{"router_score": "sigmoid", "init_std_router": 0.00852, "max_seq_len": 1024}
Below are experts of layer 7 (counted from 0) of a mixture-of-experts language model. Rows are named router (the router's row for the expert), gate (a neuron's input weights, with its number), up (a neuron's input weights, with its number) and show model dimensions 0-159. Each number is 500 + 40 x the weight over its row's rms, rounded and kept within 0 to 999. Numbers have three digits each.
Before each expert's rows: a language model's description of what the expert responds to. This comes from a sample of Wikipedia text that the model never trained on.

# expert 43
What it handles: Prepositions starting phrases of time or place, such as in, on, at, during, before, and month names like March, May.
router:471473513522542554417460485512446526525555462518550528525553479539448553412531478529516493519527522496517468485528535444534576579383515506449530507549509523579473537492434426512521468532467468473543483444493427502556522490547510519449482470453530535506543399531499478550531533464574455425491511499481465495502497496441584459577533531509480518526564484505395518564488467504471427494511448500526509516454542483529522535494485491472489520596518444493475513524490481515464479527547530
gate1:457500521448457475532415475528488495502471495468418573484559516498524494467499496458503427455551465518491562531511412504505591554447472548504544574478476466539514452502496461480561532464556570479516480463591447530488463509476426494516534477523488523485447495458493482466543512476532503428473521440520433509501516478443491482571516509504453470506479468499393499511475521507497474454507480560524429543425531568420539510472522531416450470505485532497515435504505529466492421471511410
up1:534502422443498476447470550531490489486444463536516513503484586557551509497460465488503563475528504522540520469530493506456496484477493477590552536559539459503499495536517525545545505478487469584516540525500510513542447507523531442494518400571509556488485505522489539509475518441589572472407493516486514507483429527487488497477423510535474426480514465477446550532465480501447570569494437498514556468382497565543529505436516570549508523515479523580496565524486518485581501531515532
gate2:513523522459461532433472535539502508514537502393523480533541486518445534440569460492507434568469566499546529452506484462544533557464510517449544547519541575489498495533486488411509568485466447595594543531482497563555479502539495474512466472444495469452443509499564531451501510468542537493514520492528445514572505462506567441536471444514549561588517526449534511525529453491497568453461497518481577522497456493461529416462492481422514488476546520459473470459511518473534489522517535
up2:497452487463489549478546527475474472536551448485469470528514491457468500401570471528501452456469542430508523495470527395483534506483466485445440469539530508492527566539554454476533514512461436564579491489442510594549451582528513471528481449483524534439414473432480491462534497463598459499521518488493494474491529456433556494512517503480502494477553453431516465458509520485496502494410541549506504505519557545510535510548513474401501453489541488462506442536547553492525521558555533
gate3:491466512445523519491528558458457515511536407548450559545449485507425478511525438434460461496546519536535583544567511490523517540447560424510533520523495484532451480471471416461521536469517528405507544496479530503461410520506567494493485466450478551447539467489470566505545458502498571424554545482521490528536577454511538516529536469444520530498472467568507527516548493515477478474482584501548455397436484466514502519531448445446471483517488535451485472485486491503485499473545560
up3:470554538543538495511533492577480441464509453432517408488538536468548470485506530559521498466439535449501440479449548512492497470515486526514485500520525491499546539467514542601533488515458473520553463530509528502594493537551483485494536485559498442491491521509547512462462562527522473572509464548489500426510471475478476425541542469518477449472496461548541487523428534599472533548374456583473469629559516480538484496519553515512567511512525497486479472488462555485476519483453498
gate4:434497521527563532449531458465458454470566515453486463528486527522514530491478505476516508455482481473437512497531521487477473586485515438508519514481514477553504463464568487460497507553506498459592493496520506449477555593475479495504489585495509555566428442472499509495487514528416562562470518518536385429465451491465560548506504483427543545545384385523495508503478464508475499423536468530482508520522558513521607477480498511415462453497517521530516497497490502496504467487501535
up4:508415547504494561463494414513442459483514551477435493549454478455463502500531504496456474362537564496500484527468556470516556483497448493524575489481554471535504593529452483443509451509498523484498430512533531501529479470460468555480459535499503469457428461529516544498508504487515452494512517511532457522433459433480557418535501588453530559485521528388532463490462531489539517485473488457465479540584542520576489517558499495543527470460520424492496500473490510528454552453533494
gate5:489449575512507480543513563537472577474535497453474566571494460492485516547449498443496559555515446484489458527537463471488490523481510484494556553434475577524491533476436442407503500587585501444528524476444443498489458455446496489491497493492502490537479509489512445501473466491496489467565459528526475504523569549468568572549504465537506487481486581524475480473436476501468582495518518553526471529464486456513474456549541371425475512531567509543514540521519443486442558485511510
up5:505470501510481559456453521529497496490440542527501469473551511468452475532503526486497511536447566521576462430555533528545471509538430561511521554547445517526466530576531524479400442497517466583461479495534487546565514609555466497526577465498533469545447526543489510500456487467524508504447439474461492485478468531499529487414488560524484537514519513441516524482450590549540491547520481525489587502538440486589518517477545556542562466491501507516522476517479457466560508497597499
gate6:513461485515545509581570543441523509522534466506574455487485462451506505520491541557481514480513448543519477519577487505522516535519517637510461472540560532524505483525443498600484552483481421492546583511462434461515529509462541444507430482478514515537438468511467562469497469510515481481479579520453508497584505536544521506508557488489506453500520420461436496459521501498562485506455525545520518435544538476526561452494557519461519487520442519585496552541432456559507485486437462
up6:517474496546474410473492514516449515456536475459516526492558496554478474507485460479562498610427523472460450446557455521461496460487468460489496570470424567517529432497536495419474505517529501476436496443502510520501421449497435445506525505453487485559542489532532456496457518484545456493546426469451525474474552460440493495500406491527508533516511504480439477574439491504521576548492464521470501527435480491485486465471467470563498550494577458461416418469483445431484512516520493
gate7:505525475471449592513555524497490466477471460593497447554528519529477489456545523539492523450498544447444514520525517515558522516506510502440585565512493533461493482427493447437459511554583561490551476486468446494523496444498430469432530402544573490452523515490570497426521524524482494567479513523501456502466477500514451464503558462512495552555463558532490477444467520477498461460529487451468446555524504457460562559493525470402481521494506518490501569510435477423474440461491510
up7:554487490527567541478480504544442484495467535500532534441469539536448497457546449492406524474506458464450532549541507443583501528482510504507530471539496550532529507560470454480491398588517516555530397507449502481520500458517452493449479485569561550453487559600504536522494533479512506470479535506550511518514467386588529488559438522534532450494454523490502469494453492490496483504552480478546544530544452521533472466536508534532496497474556554546624508481472531535500465518490480
gate8:486564549563391502410568504491518498464478485442476531529484483490476441496507538539549462557541493485522550512509536477478511540526516509500467542474526483541498483477504505428471558519421488454513533502416483533517491498553505452478455523549504520456504455496503465525446464463561533462529525558518530540465429493479395535533529562512575518499485537554504542588495474538428438546477539422458535503521497474478501522540371549451510552532560527523536458508492557433487514496477530
up8:496524415432550463542456472563485516457500518587498482555442450492489447530432466528442491505496474500477451543470508522429577475514491516532525480456497430536503496576457542476482498495505516470417487493462566509488501550498530535515535558525461410515429481585497492512454523441432545486491466467567463493503527411402518496432490481527486454511490517515534467473445511528572498480538533533537495524527495541491442484529624506595524537483514501503489511548459505464521439499509529
gate9:471560420429445511468440589461468499501504435481560431462567554472471486446528512560515501419461575485467500515542496414479530462477523529463548478493513523533447467512450472550501598533494445535537508522485540554511538458554468501492502418514505522567475488481485506550543562547517476576495492487450454532479518471527608492503540486537445552567525443451497495534566423510446479528498414508507563493444479475501511534487500540493479446509482505474517524495533466494511557480507478
up9:496491552608497481576540455467527455561584517468474565511518506509531500544489504452480476531507443556502528536494521538518446557529462524528481491494424500444523455512488502523513421510551537498468574478501542513503498500480527512559407557514480486486561525486519510468496476438528564433489431464555556475501448564467439512488525491398547513402488542567521485493489573485581499439480609493475469483552527522446455447491493492545467550532477483524528462511467538505478493547501508
gate10:475525509493526467441486570506522524523474458544521550488520547442482541490473544506446514510517591504523573489463562430532598521439506444489467503571517469466503526478499498533432493521443403574506498470515546546495550502472495544507478455511503590459469468422493480560604529468509509511486473461489453452496486495484472492475547531507477546499530485559523539482522451543396472523467428486523404523503490590466476537514465440550474476532484430536488521505552488563514459515524449
up10:496483596555578524511512516560532518509481415499529514486472509508547521554484465547486458464499520501455505488524578426517460470516519459503504458541526525551561504507448466639514504530541448470588526522427459544551472519576581508464499468496591511478517469486509515493537517537562485498473461552438567531536477578514505493599513542475522506475521513587527526527517506502507530510482535537560429532546547481540478488499513492579494545526483462513495528525480544520485472569437448

# expert 63
What it handles: Adverbs like often, originally, usually, and endings -ly, -ed, -ard completing words, as in applying, repeatedly, headed.
router:492540508454463497482455537443491568536525473512495489534538533566465534487501555505532514549506534543581463558541482492492513495488536546526504512467462484523465514448424517520503495484500482483502518441542425484503569497555517517551534486519440559518533410530507541520470432474565449477472522503528512506505531516570534468522562434462457583481473434500414462517453515443539432514470529524502517577512590459553520484498519450476515513629549379487502509460475441516460478483532471
gate0:530546540471486601450489512443518486561436557426523487489478514504410496523470476514530467575490520570609444516494490507553556549460481536533517516511566556450488481508487562564480525547528486478547449496505445424526577477527437419496501504535416496522432503504545529545555499521530513508474494484519515536533514469494577502463498546460521507480500512494501513474582493409430444528510498503504499513453500553517493435553532449516548475530512485491503498426488489481446470588564526
up0:542510523401425492451470461509459485491502524454530542469490513513473498465455569507578458540526484525551554481500510451489474493486500486526488534436558542467469505391482534555543512468518539463522486510555501449475487522532451502423435505439485582576438529462440452441552457477546508543536525501483539463547546498509462472526510508543523495569526483482494482502491532456475465440488545512572455562552622458522476453468532447540546490490535516534505501452536466518484449589558511
gate1:418510493519412537529491523444490576600417428498536474580574503523474494542526580562521539571497443501464456493445501493577502429480508492459477479471501422548485554424496428506489504563502454454515482467498449464513581467500569471541495485516530534514523498424561527525505509540501502556432479557541474498525465503522503524522519553527489447450493415509483489519501497497502449507509497440522582536484553465484472497492509581457478486533510455503502515510506444430493487547494543
up1:445586439462477522527424542487495489510551518541452537500536545478520518516473532514488542514390487492512513499532451478518468476503528558503463536472509465463447540473481473511491480502488486529509513508534453513571574480501495472511494470595461507544454501428480548498482497447504487582496555557496497532451522485526453510469569518507465465420539427532496550524448467512470453548478434421462577565452554466477449467458518502411519502476518450546498486440506400538469517502614486
gate2:536555481448494478544533570474516533499473508560474505448555463489516554490527552526494520528504487534512502526452547556527604519417474515476567528525475470529485553481494508423448556521494488484440505501505402470544478485464507482482527465482431528481500473488508562511503488443516430518495503468535571470436512497552534502508567506507492456547493491494474519517499514531495453560472431509445531544561543495477616581509465494634494471526512528503445484573418459494490596475467478
up2:528492455426476536478513473543468468495502511463490508487521507481550497550485558480485487530513597527572434480467440507523461544494496565506495524489520438480408504477436446495569546419460518502532499516514525518511535490481491485503577424463472508517520502508492576516556484473505465544558497449517555499514514522505489454516530592488532517406472456455560422509429617577480448539435441469538513512538552470556501547533504433551513487532491440488502486531483538538477576524545534
gate3:523507531500569454495479509532483594558545500464544445537465498485568549553444516483500540511517489551478513505489460523524476592444506508487513554493463525428516436540434460530557455499521511445559504473511522492454500470477517569557459546511484491531521489494485457434391511402474436503463492478502383536485518516488461406471491490492483481447532524442463471430453556499557469496511489493504430525518475423520535519495464444470575544531438453482433475495522488472509462522552510
up3:573504504497556485537477505491442540497533468448462528474500487494488471540524479501593532489497525467585529558516431585507520546531555494456585540532503460444495518460486475529595412528504558526568486537426492484509481427527489497490462561474553472506512464522495487485511440453545562557552445470422495489483516441511473524441484483617496519549537577543570526534515467405498575509500498483469554491567532483470556462548499537489512541494491520446511481482522507494545511486506478
gate4:492464464485471488513449464478438478526537488470474517544538531543534472488450496509472529485436543535504500520477566467530512466467548471497564439448523440464486458443513518475525494489529459476503517458534438504496511406451543458553486592514405485546585480509483538479577486489512525485492539506547453516550518448555451534559491460491447576479517500451453449462547400402516481464478491443543562562479557502613514480489529515497491476490522504558513467545554553558507527458546515
up4:482479430491444510489483496468494405536494496538452525472510597503521534535434461518499477508387545518532618512522535464458501470465558539455557441471532446464501567404527518529480502487486463466522503453599429527551561541475476468559425507517459534564521537495459506539523446468497476505473545488497426532532483477486482524575552450525512519541479492500496510520520476417514458510519535453494501540430533486559459519490509507542485514521474517518536474462534509583490538516584543
gate5:451456564509485514510478483393539475471519492477504543401549519478503486535523489471481456499514457509563535530454521542477493405509539464497471486563508497483540523469469512493493496523477449522502520475473504449534489573539539458464535483485446529457450481491504521546633474552542527494542464494472532500456501427503525545510538590522387595550523560521480462470544445490454449534472516513448527506487494490480505532560386507578443517535488436539481517477492520539445500514434522
up5:534489517461536511463612538556464511547484541501509469529508443532431528475444575513456464465476491492479489476530489452519504522507443465462544462433474514579491514529536524507508474546459512443462490474541529480410530432472487501534476554529524424472472463543563436447488498471464535498488472449521495570574478553486457561481548448574504441500481482436547489510501480543533578456546478488558519451438456537448494503421500544496530552538471616489454472555523542523541498508497491
gate6:510463501487410498500476596485432539488483473472494473492613468495498445480507543447541487533477559587601475466490508538505493462564486418526513470508484526496473540462469560482492521564457462484505492463414524493467454517565512523530463558538483531531511492482549539494451470527547563506446553530502524496439524506489486518507558485529509610580439500518494530547510440483510476490520461524495466497476550440588490485435482485518457506565513502562502493528592534523573567501511536
up6:533485567459511480569500621470412492530542477436438487544515489443527487486477585501460566479553481509482479481487536483537425528457536510524558541517474516481506512497417489446568501463468473464440481525571463473547531526488451519490538521521479517526474525476503575475418418440496554529481549527459505534521516483540475420499510505533495487535450468449500474514554479510509487515510501402489523487504532476526444502519535477472456553525497410539535541458523464544572553464580428
gate7:489501505537435476508498539476545614519423506536470467562468448494517535469493528532541529514485532549529531510520470472475466497444492536556519511523524470530485487539487538458476479474574577483512487503569439440444548508516466507471484514501477576549488456524525472547508511463495487439502488514526529502490461490506486490556519529422469527448545394463535503449447547589499507493433585527438488492517489546464537517552533475523534521528492405512521456401420395550476521551491441
up7:467411475460515499474515477464528504482456566518456463507465493487462477556505464496535495411478503582461515472499484490537495473537523582501483477484533564469425468549486453509515419490543465535484507518380557515484438456482489505501453498532462473456445485486471568491468532538533490587468485488505492571512443488393439491488432468588523512566501577516514382490466551432492498494529489510518549554531465521560438480535499476516454502468455469494513555505497530450488444494532489
gate8:540484536555451457428536493506458523458498509557486556543577557487487451500510460479530484532564534460561474540489513492470455475511532503486465529402470448500489497438540539492461554511464507549484527485516443484536552510473512518533560521542473577446511432508556528559492455500566562417481475546475547543460492513537522490451544514496515561472528516506535497519483382480496466421487508455482557427464508456515451458437516567494445523531549390532492465547463517480446539509532479
up8:560523396484483485502523529520496604459502506520503474530450474475537513528519547464578492539421548540445452580525416515541487477503470504475513461511482513492510477538499532536489554567504614573494494508544471588527529540483489559520548447474505544524490497484505482496438468504500503488524538543504469566474474562555495456457483446528507451509532463429527469504512480481544533543540511484452507471598589468446475507512516498477537519515465456515477556480484465572519541403535415
gate9:497549510505455503481447487550496523523563560444580479489509419504471529475487536490591519529486527469529513527447385502458600442499523438500396491535522525474551567517417473498481485410494490491545490515509568461486503541530522578528501531521488442482525490513482544550587494499494496495420526567523570510547537489470500454488511483515496528449562532519474479480533492465462560471441464519551522509491469505554484494522477527560534488519548400498492503488501524614517469493456532
up9:527577496457535493514485507528486493573539525509495438489519505454540530525448475427567500462481463520501504536525446543423600452481503503496532524486576504549479528520489513513523496511536507531497488491456430411505543519489417519485450567514525544562506514553532555582465451415515456534462552492522518536429532474464458467453503492478440554421471478522484454470483502507461572522525473418498531543545464499560531462556498553476514465525483466539429493525491482593601462487474509

# expert 25
What it handles: Raw byte pieces of Japanese, Chinese and Korean characters, plus spaces and pipes in table cells and list lines.
router:485520421505460444450507563495499488552498447485514554537584502623450492455462524525558474537488544521546457546559430532530540468441484527498483519502502477483502515493459481463562539535474470488481521415491487526531585508577533451540493481491430494497530434472501512553526524441521465473491507480470448502472543532500547491583533509507431551494501472475454449534511495483470515567470467541493504490446533449498555453455460516421511512583539436511394510444492502446418474509517506
gate1:502505527440561463422539582475538469460547507523568498486503527466443507571470489521496500528522524436426490461560492470563479529496476440474514472487465486521457470472524520485522477431451470550468462484494529475489472547568520458569517565497479509479461468535508493566551550527568489551492450568465521410617546412547463450530512546548543487379484457483485483496553491487501504522516502490559571505405529485460475507506525516505458496546530480465460559512549507498510541504541470
up1:488497495501554530501441575473507432490516494563500550560612513480447445553502487540469547514518455477436508480523541463524490489498423448519419521459442448486479513466547512492544465391442488508510519489457484564519500512550493509518516512480464578479520497500529566502522540471517484474543496480519495473516469492536524488508524502463475536479443418426509523454536497492447506470443441434592525502475532572471512430451559518516471569538505477475468418424549442436484502580522524
gate2:472499461471439520548511605469508555461519533508552455499495520551515459540517557487576524569467494496588412501567456507487499420413502465472522535467500477431498500493451604491488490463545538523471531478463487524478535509544506442471543458462451488475522487492593506486506527467514550518516541504476432430514481506540562505459544428420486513501426501546474445508485468473458478511419407565545502472477519511438504498502451463548544516513475476557494529548477473524464525485458550
up2:508477486555478433492485532461444520449521494526564510595523440548538507522547468537444576516540529493568492512464545539465552421495492541549478497474468482486514562539505510493487547420450436459478528516548470598552471563534517407498459495487413548538499492445551492483435500450481456443454491577451482495551512568498475471550486442490479507484547468451537488474513487523482553546467510476454506426525519511405483485456491457558486534500482437487572497491454461493468509534476532
gate3:506458497510435500507452472492529450512449544449474498530439500530430467482463456459464495542542508516543533465478515502508529544453484586474467501441522555512543419465482460483542502520497501519510442511504597480447526564599434500492576570524550509521554511515502537469438497562522468477539540456506542523510610514455545491485507495470458510469482530532479423481496533448575485510490476498559568498482427520478504448457400567462528545462443553552483522442550556486510507463486510
up3:448450481473517488524548557530421492517452467498529521532488452438522547577523505574583436542410484501521451501484490399530386437526490427490567447481529523425490549526514509561453534476463552489494539506552471513488473508510499512572494404521472418512508538507500586481532560468474444464450471489494449489459475525497614469519453525527532435479525474493503517523476543507463528507472511525553443462509543479548523509511512466478507490467537485548534458549491475490466533519504463
gate4:532549438458511449452444510478524502489517427451512519484461554460492489493472428476484590426480522484508485446471461515516446462470426482443440572468480537426473472485532491509517528471492551501501477504484480447554434434506565480531495466462500508480505488504516578521532605453505485468479504530460457524538514463540538505493555577411522460434547468478523454532570443486507473573494436493488522506449513514520446478519396499413608519535494471538505472517512489534499474454535489
up4:546431477494546485470496491491422521505518533469576457448600498486541476557555433484538495486525521483576488530451547494441514415520460473478444526479470523427468496500482417508516516394478530467547473496512525529534437506495432471478502505456510435534439494516502600491555520485490443523498511567483526491551499503436555529522528490541471548497514464464488444608512460435514579488488481550454437493513498537523531528442453544535491538504506481542505471516447489510493428570555494
gate5:533502494522488455495476561503529457544477544514471498529514541551485516488461480528499606488508466449554491443500402527493442521515510555475567546536457448513503550504461534498545466459460559472469525474523547491516511510525517517509533427524399536513491510520436421434470484480532509441566428483440507492541517578513508474463551531507572507522491536531530552468482543519586535554563424484480605526477501462398545546493554454547479469540530414520536483506499491509487521491464521
up5:416494528519444511509503415505488486447518562520557492448458512488554441518530560469523483465521522552468471512472484470503485528512497485529505507495607589494470411475505440539526444479511436470502508548432506540488488518416471532529463542537493527511496514492521474483533471504480498480447472537510443468402481455540467491497404498490474469505528500515505440425476495516420510439419535529528399511443446519529517423420550484548556525523519537546501474526565433520569478495517501
gate6:540551505495554476516537520498450539552482582491485532512614547527492476505479455469554496458506493524545492524475529414512501479512492477474513482480520467492438558478490486591536585396480439534567445526454438486433590602467500484441489525554475448561492493437417509457562475529501471477510486456497546509521427440477474504508498509486423461482496462490525504443501498527513460492476533491475421445484575499566495508592530485495507505514490487529497479470520565516486444502478450
up6:599476530440512466438460453475481542569468555522473506523417462452488423546465513518469532509461526485462471495513509523570479476518468496468564448525506528527465473539508519438521532515474530540543453499434507532489480484530420523497508413512519488506476501562440489611536527518487551435480468510572439510525488481523560514431466488524480499590442560526469509469539441390518455472537523490497546443566515473602492463480456481485493538513508537500506579546504509468471487541504472
gate7:455601499531485526424490579522485479552519494490500571486489539487523565453506441587597470505538494526546532492576545482491471560498462462538487451526470527463543520493450555469532486421512487496468508523506572502523530509530509476468516526503515529452512464504482545550495553495538526459442578473453523441515486570550430523534453520522522551455535432452468510452475529498553589449487514524528433452478495534507509503427492471515492496523536475529409491499550591512485420489532564
up7:480420462530496481599563450478573499501461545495544509517479477506482473577568461472525479515468434483442464513506426557467510512520535550559506573487424470522465467526501466504475490469474524547530563467467511511509536519401534552508459422517518493438472504505525440491449449494431457501536489559519426561519528465487488436483492516486424483515502522489580487523466485436455503534515521485500497576528560517516425500495501453522513456532471489521538555507568386465534569498500458
gate8:506599430538503519511478580524505449520523417510512574486562467469463505509488501527540520513422548481543469539547439481455480485519434449487495522522525430486512531495533479461495494530430458500481533468488431473571575491519489431488454465507428483532495521482535566501490480459498500573505527507474447513406495440501517464570524505515438530477506523430544543543541485472459505543471508561434498504474575478526560507416541478438457519514511452480478424467500564453458477548557552
up8:460523447479518502486551551509520497492594484477504576515531487536486493510491503512545466580438561518569440564528437529462528472524428512513508516519524458497460539523483458493582523485471432457512580514539469558576580492541517494575454491488463496492508470508552554496448532399488448487501510545454511522439488493470510477509529536545488542473537487500541582510523515455479517502459571618488473510453589502486505474487512540472483532499563415434484468451478516432467467524528545
gate9:457469493485522500430564512481506572491478480537464419519482475421438545452480508469550478513536552495485491482472474539502574454470558524508511523539492542533518457622496445452524462539551503519513515518472457584515440479529447597479514462520519437518525523552504476458527562537468486485546481427480478483514523528500496458409529602530503438528550541537519564503468513562510508483534536453546478499491496496464440614529529501502531481491502477485503567518418430507515547518457461
up9:513517448492529535505567527511524497451528469493479427490524405442492515477532482512512484563455530461430434527511476520479520381539437502539430505486512458527507499538551456460545497524469465470549561509549444550604518505525525519457499457470504493490476514510544517445465489510490470493501546470475545537383503473476474512494522591544464495500511491520512595459504495482523502426531587499561544481409508511451461573456508480515513518449590431419473534498502449492489485524490494
gate10:483559481484424458508495535513462515462504459510477525524452536477479487503507478481480446492433521532547516481442550551538506441563515505510431478516535539445500513521526529460509509498479527504576509493564478484462473442536516444484543604429494513559471509473493631536493518456492493494446501529485551453505479545499508549561614533481502489480487474529533486556541574561412559514450596475512559566488579479510509506496470484486453598542464488524459548501467525507501433510550528
up10:478524497506532491494460514485471492463456518558478398490504570513459490461528487554480567528506540531524481494504533525566417471477499500483555602508528409504475513469498512425547486564440388502508475532484483477515543508536530567500518497506454480478524512467517532406559520464511440501542465514507460523433503402574477550526507544478411426479470515513474492485524475562498472561535494566459566494521525470512545513462469470495519567504516480422433525430480429500544527507519459

# expert 2
What it handles: Closing pieces of proper names, often Romance or Slavic, such as -ia, -ina, -ić, -ella, or America after United, Italy, Spain.
router:470480563459501510456524572497459506460492419459526526501492526494414476519515528535534414477505488569557507502603495528503518527470488490556507482576555465514514529553424480491533467532551501422535545437508459574534494518545472479512508466445485540444510448538509503438454494490544500462526555463498437517502558536483556491591514535543434512483445463502482527569430510472552477550515545533524466496454501493494541526541463505454538494637472477430448544482485477509474451545491515
gate1:533573450556515418489480474504516462483541436526486571446524441515445422500468449506525461539520524496477562471436506480490475474486513481506510409446506456469473461475509490531561518461539509438437469496388522520508528516494544481541549487467448499551513487447507483465500447564568586458522479504497521473479531476507484540425513500470577509493549460508471493500580505466453492525454467467484412463409524458544467494414435511460487468524501493489508513448527610558483495541473511
up1:427485467525434423437511455435460494518523489458534454493528499470577503519458531531476477494438515477522508483529537582455467478506505534512534524543574527532493572422476532447508470458512498502511479516513464464630446552573488480466515506571441529525520522540546548521517505452575443509499559534512472438491481516473601455559506488553500508507474438471540543448476510546497521525476458512467511465565519444437553516532507545498488543511544569460519430541490578496468449492528516
gate2:458472562443444490487460497555435434551520526495517451387486482509444481472494517474477436508537527565569553488612416476471556543507532470523493516538513544557468511546478509479521508487500482513516495526521526516465486551533390487487480480546510614523548498546483464457495498471485473474524548551558500476482495597526551509485535531561474522465453458465481535539450542466472535466537461558547545482460531492531492527512521461507543420521496538443557468449520472482488553536554437
up2:460487458441474494499508505522521498464484429502490503434493528484478486525531528530425422497519504509543559517553502553566448530524544497513462523573488505571521539518516448526514510472488520465465487512488523545485538445629510569406451423507515521446490491472459475501519496545515568498505532528507550513474533624504605440507534518514426529519484474496472512505495477435543564534478487567552479505518487471521506472558515457534487469535533442418508526515525539533491491608409484
gate3:529494551573475491487552443541556525549492448474484576527484538490468539438588507533464543494472552517422558535570508506390479505419555429467522463550524437446510477450480482527459499499505518498433473446464506488588517481465429550458518473465468542523506464496448447532508484485428486508506477464490461519533488450530506596528502499481525511569453491564505526462518541542465509514508415539488521491499454477534492501517456513515438529514410472499450471474485444467563487488515584
up3:505482536478504536469497542496516568479480521415515509567500544522384503514512542456505492490499475504422511593524510472512532565458489511536546458521515453487559474482493519455495460526555558434495503537494489509544404531454449502441451532436451507434496531600453504450473461488555553451493539436488439514477518474490531472512469579523494528513435498490518510413476523484460503509521571515468451478541437546478463513502545482434473520479478529425448516562470484430522458463411514
gate4:541521504531451547430510499518500482429445465525471526496512509482492512440550458468487528477484550457494519537568466457479485467485495520486519559558416487426492518521524530451468511446428514520537476496523502473566473487572439448517581482445510437522488495538426495492529487451623521445533572474490493474508590548471544461501493382542541501472595484499493579471514505551475471559486536490472561546427514512464517521461506467481555448522499525574440463453492485520474503504489491
up4:474454515505518402508457526540505432439523508484522556451506565472418500479531465447550411505522530454531539506526555539568405424502489478509520458553526472483545492537562518465515506492492542458548495446496536555513487539560463557524552491440521514492433494455445554488513468480512481476590564509525499546562512413481503507471529529482487493520531465480510465446518574529496474484479520490570469491466468483469482440468381492462541523507411496481487529492563519524434470510433515
gate5:539522585536444530535451493490510496509561443486541442479491479485482472448545504535549506498413499541499378581440489445521577487513512500519533496452569451507528436486536541551485463522462475598494536465453475491498511482581487508564536506500482515518526425490538474526491479519478501461541474481572433531469529510483510454595512489490506399474458474538471484459491531467460517525453567537479522497475484466547481542541514597451508580522450470443449498510545510495513486436515549
up5:465445536479549504457531520463497507533463404488489589548532520506535476467502509481498467453507485438472569530516501536560479463501497470461537536472432554521504502544592517497497569538494435520526510475482506528479425472527577546530438514588546497435564511486517496510534540470517547552532498499429558490526488405541485506444553453472524531544515502550487439505456499472429573422491479470456551480555517536523457441470517537440479536494510591509516551497519496529483519410464456
gate6:472528500475439509448563473497434464507505522463477542484480459481464492532532500490501507471515527507515484498507474518401451515552513473556531524484509503539520574533480467452555551535459508462461421483531517483539439454511495465492498501521482636497499468505446459473494554528472550403452587452549510462584555559510552396526514539502538493474461493466464537558508526481493538506504477447525445432499482494415496550504519554581569450503488511465553523572481466488504493585462476
up6:511493572447532498578520452484582498428497519427466499483497505451518479503614541521569526505544535517460504551530502507447505498467526499514446511576479513509550559568486481464574447511467585448523505487558499462557473540559388598472518504499507518458485495438461481456488537483437512520492573511481426572486506409500512491460501572513472512501431499468517506461461563529511516490477522535515462456528507472474544491551477502492444497499541512414440498500542462463477500521466449
gate7:526517380542480502402519447450480472449563530576471491420489569500429471484472495491449497395485499469529554521504429532480475554559492489530547427477522486438428533481447533489468496471528479476555489485458489498486484567476509500505499476482451536455543518516470514490470570495524518533463505500538470439517468527480516438521445564519477541521494459430503493584518594448502493475546539477487478526499541476555535556439524567533478424561503514521490469554553525514530477529564503
up7:405496508480454487504489528506510477483568501481510552494486476497513548518479517481409472555463472480514498519474504515535551524551533492519543501550502537559486511536463433505422523467508439574434529501482586502450513492585478473504524466501513521455475491503540457545525542516519466549447456498548546408465501512485567522462469500497541541477520492523451450507457539450449576476434567434448417512542439511523497476593459455550479531504499552476524473491440513407520414476415492
gate8:496591567429500455466507521442520469421528500451459547511513538523491521528518547516462466503504538529481459508506520565500445499445496561494456519543447494505547517515473475528520502548561552520466469483553497540566534518537402553584539493457525501559467534506455493436462372488533505509517517449487479561529502471444589372513464503536507481470499563426500506528463484448482567542484501516476495502472480544492506514514468537482545521501525532401535515535467491505471439545451543
up8:497577512495520398488474552521465513460485552490495518457534564469509504559561477520488432504509489569492515532514554556555457445456455542472442581509504468503495458555501497540514501542520515549485519473489513458534494559540439551514554460485546503528482530519443496471516472482414441501488500441419463547512460499436510435507451579524476512471445463477501525525461485382530542540519549507509458500460488557498526519566491551510454532506447581456495453581488449497447430515495561
gate9:513491468484534507524455527489463509571529539489493546485497491468477532498570527433538593555594495465482565482534565441540471518426550577595495466534526494551591436536485568474501484535558528486486480490530461573496449521477522552518511445496502535485442525451457543490439507504418530517595488508490460557477503508532535551437440491478482480461481491550521481493469509478467486490548468411482517456517491475520506460510462498497528446461519521538554497466531511572464457501503380
up9:485455460536501496479577492514491494440450501485512533553496473534490499477507510436518506522516453490496549621462512573529519471549428523475480466515430481525486432419548484477580493613482483423534456495578438515572529534486474501485534512435500493475501525537471562507552496505455517480532526463504453505472524522523471517446514484456412533558542480485458542464432597570518547450479534507476519529621508457444533457484516454414470537508488484506498464502517487523492520483539492
gate10:506506496501467458491544538489486450442500490554466512493511507527509480515469520576490445389532485516449503535523472545497463505488493613507514532525497392424439546568485530575528510526515542514577515486528436526518518537529506523391513453516477518608480479395496526465399528451592453477559518482441512561522495489513500522509534491483448487489470461413520524531475587458561483467518478483534475558482528511455507529470487506524468519532457532516524475559484553505522515519512500
up10:499475563502547424505516526514498487500436493451476508521441464469489499514469490525483470471537494498494542523547420465429477457516504587462430491532554421515504516576489467537494444539544524454578518529498520564489504549503499492484482565504532519481473485530433545523436481437486476513538523494501496523631450467462489599459520504470521430551417486543506571520443531508487455487460493530499502447530486430437461493479465473580505517533439526520517552396485501508493509565439464